config = dict(
    n_layer=11,
    normalize_top_k=False,
    router_z_loss=0.001,
    lr_router=0.000863,
    norm='rmsnorm',
    optimizer='adamw',
    beta1=0.9,
    beta2=0.98,
)
Below are experts of layer 2 (counted from 0) of a mixture-of-experts language model. Rows are named router (the router's row for the expert), up (a neuron's input weights, with its number) and show model dimensions 0-127. Each number is 128 + 32 x the weight over its row's rms, rounded and kept within 0 to 255.
Before each expert's rows: "mostly gets" lists some tokens that are sent to it at least half of the time; "comes after" lists some tokens at least twice as common just before its tokens as in all text. This comes from a sample of Wikipedia text that the model never trained on. Tokens count by the router's weight.

# expert 43
mostly gets: " said", " published", "ung", " known", " produced", "History"
comes after: "9", "8", "7", "6", " was", " Succeed"
router [119 122 114 114 143 130 105 146 125 162 164 142  62 123 151 184 179 153 150 123 137  72 198 110 162 108 103 109 133 126 123 128 136  77 138 127 145 141 119  73 142  84 144 131 147  85 118 189 102 165 162 192 121 132 161 173 141 126 149 150 130  85 161 147 114  80  67 132 205 103 154 175 175 138 127 164 151 147 138 161 179 116 114  80  90 128 181 114 159 125 200  89 155 119 178 127 133 100 171 149  99 137 119  65 124 147 145 149 152 155 136 146 181 132 130  82 105  71 148 171 114 207 103 100 168 119 108 103]
up0 [115  95 126 154 118 137 103 152 164 106 144 143 131 133 140 128 119 121 108 133 103 156  92 166 134 136 175 136  83 123 174 142 132  85 152 179 164 167 104 125 122 102 142 112 149  68  56 128 125  72  72  94 101 130 117  93 158 124 142 146  86 142 129 108 138 114 105 100 220 116 133 137 181 169 116 134  93 140  96 109 175 166 146  27  56  70 139 178  87  98 137  93 221 158 157 117 116 129 123 168 181 151 123 147 133 133 110 181 118 189  95 117 162 136 132 106 120 128 158 122 171 115  80  81 100 136 103 128]

# expert 125
mostly gets: " Tim", " Des", " Species", " Mus", " Del", " Victor"
comes after: "9", "0", "C", " However", " Con", "Note"
router [205 156  92 138  65 105 145  95  62 162 153 118  66 142 138 155 197 133 154  81 165 160 163 108 162 103 110 154 136 109 139 105 138 119  63 154 149 120  57 120 120 117 124  59 173 112 101 166 121 162 111 166 149 104 144  99 113 163 149 160  95  92 151 135 121 101 106 124 187 110 136 143 150 133  84 186 155 179 151 141 143 113  93  79 113  95 153 145 170 164 132  56 150 118 143 151 151 108 141 158  98 179 132 142 137 129 109 171  82  58 147 105 159 160 112 131 136  88 154 195 117 152 116 122 145 171 131 137]
up0 [ 85 138  95 120  60 189  92 149 159 123  90 128 114 114  92 184 134 148 138 137  99 192 168 145 152 154  88  17 110 101 102 142 161 129  87 134 105  85 160 161 109 137 103 101 161 155 129  65 111 154 167 153 128 120 142 104 126 135 102 133 135 186 145 115 113 120 137 109 113  29 150 176 135 177 116  91 124  95  92 175 114 173 134 177 114 138 153  73 189 113 103 153 121  75 105 127  97  80 110 132 171 161 108 117 102 108 129 119 170 121  83 137 102 158 101 128  71  94 100 112 102 102 126 136 143 119 164 153]

# expert 78
mostly gets: " Preced", " Act", " Mr", " Coordinates", " Director", " Succeed"
comes after: "-", " |", " (", "|", "==", " re"
router [143 151 135 130 124 137 127 116  90 157 130 175 103 163 127 162 148 139 137  95 129 107 183 108 151 115 107 111 154  79 120 152 175 111 120 141 147  71  94  62 108 117 164  75 177  88 126 196 102 168 170 135 110 150 168 148  31 107 172 123 159 141 194 135  77 102  46 160 126 121 105 159 149 132  58 157 150 177 115 150 184  76 161 110  92 135 170 123 134 127 154 116 116  77 153 172  83 130 157 157 108 157 127 111 143 150 146 118 112  71 155 161 149 126 105 123 144 109 159 180  65 144 139 124 120 167 102 121]
up0 [ 95 148 122 168 108 112 160 162 123 134  53 131  94 113  92 115  89 121 126 127 182 135  94 123 119 142 133 107  97 154 155 104 165 126  89 139 135 162 209 209 179  81 170 187 108 121 107 133 124 136 212 186  90 113 136 117 126 120 141  95  93 112 113 162  73 142 155 103 170  80 151 122 168 148 175  70 133 128 166 119 165 154 124 110 122 115 147 142 122 113 130 154 185 156 108 119 129  89 155 160 150  90 181 159 175 193 122 177 168 134 145 110 138  94 168  74 139 130 105 149 125 162 133 177 100  70 136 157]

# expert 2
mostly gets: " W", " $", "$", " #", " gr", " District"
comes after: " |", " the", ":", "|", " to", ";"
router [196 140 139 134 107 171 153  99 109 172 142 115 132 137 163 153 168 106 137 151 123 124 151 121 140 111 130 146 141 128 107 115 170  91 108 130 124 109 130 113 155  94 120 128 161 108 112 163 130 190 130 151  99 186 179  94  74 169 164 147  84 126 159 163 110 135  86 181 125 145 167 160  96 192 109 118 140 177 174 191 163 124 157  68 134 119 157 104 165 140 150  87 169  82 150 156  93 170 151 151 175 157 120  95 168 171 160 152 110  65 142 165 161 135 112 117 140 115 215 167 108 205  80 107  87 169 139 101]
up1 [158 108 146 134 153 149 120 123 142  76 113 147  96 141 125 145 127  94 113 116 106 147 135 155 126 178  81 117 139 129 165 124  97 101 102 160 153  97 111 145 124  92 160  81 123 145 118 182 118 213 123 103 144 142 180 123 104 112 149 129 147  84 140  98  71 178 131 132 126  93 229 143 110 108 124 121 127  92 166 147 113 134  89 134  97 188 139  80 185 148 140 154 150 147  80 118 123 115 131 189 150 142 136  92 157 122 174 156 137 119  47  59 114 144 183 167 116 145 148 157  70 120 112 154  30 142  66  94]

# expert 108
mostly gets: " Cu", " today", " Add", " Rich", "approximately", "#"
comes after: "1", "9", "\n", "0", "2", "8"
router [163 130 107  74  96 138 107 114 137 134 159 186  81 161 152 160 180 121 148  77 146  99 144  81 167  79  69 118 112 107  83 136 157 111  90 100 154 117 102  87 107 107 152 115 163  94 111 161 132 194 137 168 149 163 154 146 141 139 163 145 145 107 139 146  90 112 117 149 201  83 173 170 183 157 104 173 141 160 212 146 114 117 106  82 111 106 189 125 163 127 174  92 145 121 141 146  86 133 159 150  92 157 122 111 130 157 128 140 133 124 143 165 170 171 101  61 175  92 127 164 102 173 102  85 167 124 124  79]
up0 [135  55  84 185  54  88 132 139  49  80 122 195 136 164  95 131 110 148 200 100 129 140  82 120 134 151 135 158  63 135  73  94 131 106 156 117 183 151 181 126  95  95 103 124 199 122 138 180 131 217 123  93 160 134 161 129 137 133 136  66 149 144 163 122 120 145 140 175 161 105 193 171 148  96  79 147 148 140 113 123  90 154 111 112 126 117 132 117  87  79 160 141 131 115 113 157 124 143 118 186 102 134 161 134 145 124 109 126 157 120 142 117 125 153 153 159 140 136 146 107 146 169 145 146 142  93 179 157]

# expert 24
mostly gets: " de", " damage", " river", " Born", " throughout", " due"
comes after: "9", "8", "0", "1", "7", "6"
router [173 135  94 116 113 190 154  40 135 129 170 148 130 137 177 186 171 136 147 123 167 144 141  94 164  76 133 127 140 122 119 150 134  56  55 107 136 105 105  98 166 139 136  80 150 121 133 177  63 148 151 153 158 111 162 141  93 142 180 207 113 122 153 185 109 129  80 145 172 123 165 154 121 172  96 161 152 186 138 152 141  85 149 122  88  74 135 130 130 144 127  76 147 103 173 112 126  70 156 158 123 167 104 114 156 146 139 131 146 121 146 125 122 141 134  53 127  90 138 191 122 169 131 144 102 139 122  87]
up0 [175 111 137 118 112 107 141  91 107 108 115 102 124 129  77 184 173 107 133 141 162 160 120 145 155 123 129 193 133 137 180 142 118 104  48 110 101 141 135 134  80 168 144  93 140 153 121  76 130 163 132  86  93 172 124 139 185 167 121  73 114  87 139  59 170  73  86 144 161 138 165  81 137 109 136 143 131  85 101 165 122 109 101 154 121 125  92 135 147 108  78 123 170 106 146 132  73 146  81 129 196 135  82 168 114 143  91  85 167 193  85 150 109  92 106 125 128 113 216 109 184 120 127 149 132 107 165 148]

# expert 12
mostly gets: "\n", " governor", " Sur", " Raj"
comes after: " |", "\n", ".", ")", ").", "\""
router [179 136 123 120  92 137 171 100  80 134 161 130 104 134 180 186 124 159 147 125 132 151 121 119 138 103  79 140 169 120 104 149 137 133  91 116 155 105 132  97 155 121 149 161 161  63 112 147  86 164 123 177 114 126 165 124 110 142 138 178 142 134 132 191 102 111  74 164 167 124 161 169 162 157 118 145 147 162 186 142 123 112  71  89  59 127 133  86 166 136 102 139 170 130 187 128 121 135 208 120 113 121 133 143 177 179 185 177  94 108 149 197 190 164 110  95 175  93 160 151  98 155 122  66 122 148  89 124]
up0 [109 126 104 198  80 113 172 161  84  71 117 110 103 112 211 104 138 108 156 169 136 113 128 156 108 135 110 132 198 138  95 133 114 134 141 102 163 167 122 114 119 148  64 160 105 150 148 147  87 147 138 143 116 172 163 140 121 166 143 170 161 158 103 191 169 142  78  81 120 137 123 144 144 114 115 179 185  94 149 141 132 113 105 117 175 122  98 137 174 120 137 160 153 162 126 126 136 129 104 122 142 136  83  80 111  85  78 148 130  60 193 117 230  57 118 153 149 134 158 129 102  85 114 108 158  88 100 125]

# expert 1
mostly gets: "---|---|---|---|", "|---|---|", "|---|---|---|", "|---|", " Spouse", "Species"
comes after: "\n", "==", "|---|---|", "|---|", " ==", "---|---|---|---|"
router [153 108  88 105 107 177 124 129 139 167 152 114 102 210 159 176 152 112 116 122 135 128 166 120 146  99 107 133 147 131 121 129 144 105 112 180 144 128 113 133 115 110 125 118 111 106  97 175 142 135 169 136 134 126 171 145  69 148 201 145  85 100 187 125 138 100  76 131 157 160 213 132 131 150  69 143 128 170 118 168 105 131 102 107  71 187 136  45 136 153 156 102 129  55 149 119 104 104 146 137  75 153 103 135 216 151 147 162 112 144 115 144 125 176 140  97 154  86 182 143  84 130  92 128 100 196  98 111]
up0 [102 100 137  96 126 147 154 119 170 125 124 199 107 130  96 183  53 187  88 150  68  94 155 123  80 130 179 162 138 107 174 152 120 153 156 123 155 138 138 124 131 154 137 168 113 160  65 115 141 130 160 170 134 105  97 130 139 132 122 121 134 142 149 174 125 140 104 139 144 171 125 112 130 154 157 113 129 134 103 115 122 102 116 174  49 144 234 118 123 140 133  60 150  60 111 135  75 112  79 132 102 156 113  99  93 128 224 146 152 181 139 102  81 144 109 122 174 145 145 155 157 143 114 148  93 116  83  95]

# expert 70
mostly gets: ",", "\",", "),", " Ven", "atus", " Vincent"
comes after: "s", "3", "4", "5", "6", "7"
router [113 130 112  92  88 181 149 125  99 151 173 114 168 127 157 166 163 123 150 115 148 113 155 117 190  71 140 174 101 118 116 142 188  91  46 163 151 116  76  65 133 104 138  81 127  99 128 149 129 138 169 181 151 147 135 167 103 137 167 171 113 122 158 126 114  78  77 160 149 106 183 130 119 122  85 149 127 182 135 160 149 113 160  94  98 143 184 112 158 151 161 119 172  89 189 144 127 105 190 148 111 192 106 123 115 180 149 146  70 120 162 106 133 175  95  94 181 112 151 130 110 175 108 125 102 137  85 109]
up0 [127 133 114 130  86 149 194 147 137 121  93  99 107  86 136 178 116  54 108 131 103 123 149 122 117 140 115 111 136 122 109  72  57 132 131  44 127 114  95 126  93 110 143 118 124 175 140 157 103 132 148 128 101 153 106 215 141 124 161 133 191 131 103 118  87 177  68 177  79 118  76 107  96 118 147 144 151  88 125 135 123 133  75 161 122  88 114 146 125 115 207  96 166 160  93 130  88  53 112  99 143  47 134 145 107 130 169 106 152  91 137 150  71 126 110 159  99 124 120  91 137 137 153 112  95  97 101  78]

# expert 105
mostly gets: " lb", " reference", " Dev", "tal", "ect", " combat"
comes after: " |", "com", "mit", "du", "vi", "uc"
router [199 140 107 142  91 140 113 107  89 120 140 157 127 161 188 190 157 134 139  96 205 123 112  96 151 126 107  98 186 136 110 135 176 121  88 178 146  88  81 121 132  73 128  73 204  99  74 150 130 138 123 142  84 144 148 128 120 179 160 152 120  72 159 165 157 115 112 128 109 140 152 153 159 105  40 107 131 170 141 181 181 136 123  70 105 116 168 106 142 189 123 119 114 127 155 188 138 101 152 179 155 170 127 150 137 130 149 117 116  85 133 133 168 169 123  81 137 100 141 106 101 149 105 172 147 148 109  98]
up0 [127 148 105 131 129  68  97 102 134 123 109 132 109 147 166 138 104  89 131  92  77 137 103 118  82 106 113 148 123 128 150 158 103 162 192 201 144 137  87 113  52  99 125  63  75  83  78  96 156 168  67 146 115 144 113 183 134 145 166 135  94 124 152 159 120 150 105 113 175 131 138 127 113 113  97 124  95 120 128 149 141  79 134  56 116  92 117  76 104 137  90 140  76 168 110 108 122 111 168 189  89 110 103 134  95 106 176 155 143 107 145 136  56 107 164 129 149 128  73 185 107 122 142 116 101 201 107  75]

# expert 55
mostly gets: ".\"", "\".", " Lind", "====", " ===", "==="
comes after: "\n", ".", " =", "s", ")", ")."
router [175 122 104 100  42 161 142 121  83 173 145 154 134 165 140 162 168 147 163 105 145 127 132  58 214 114 125 154 110 156 127 146 158  89 102 163 122 132 117 128 123  99 178 127 151 105  91 179  87 169 137 135 111 152 151 122  87 134 158 147  81 107 134 131 119 117  95 152 197 112 185 140 148 129 109 201 106 159 189 159 167 128 129 103 151 141  93  71 155 128 149 123 172 119 159 165 116 116 184 159 166 130 101  78 166 203 102 136 111 120 121 180 170 165  93 115 135  96 143 129 111 118 112  89  57 142 144 113]
up0 [112 108 108 144 108 114 121 156 176  92 132 197 151 221 124 158 107 141 135  68 106 131 135  68 122 127 139 159 112 139  98 143 139 127 107  84 149 116 141 128 100  75 130 125 178  75 151 138 148 105 147 153 106 112 154 150 109 147 106 111 206 164 126 217 135 155 133 157  73  83 176 114 202 133  94 164 110 117 159 103 109 129 120 129 169 180 157 136 135  85  91 172 165  96 142 129 156 139 134 165  84 104 140 143 138 141  97 108 190 128 166 109 172 113 136 169 126 152 161 221 149 150 120  82 125  79 116 124]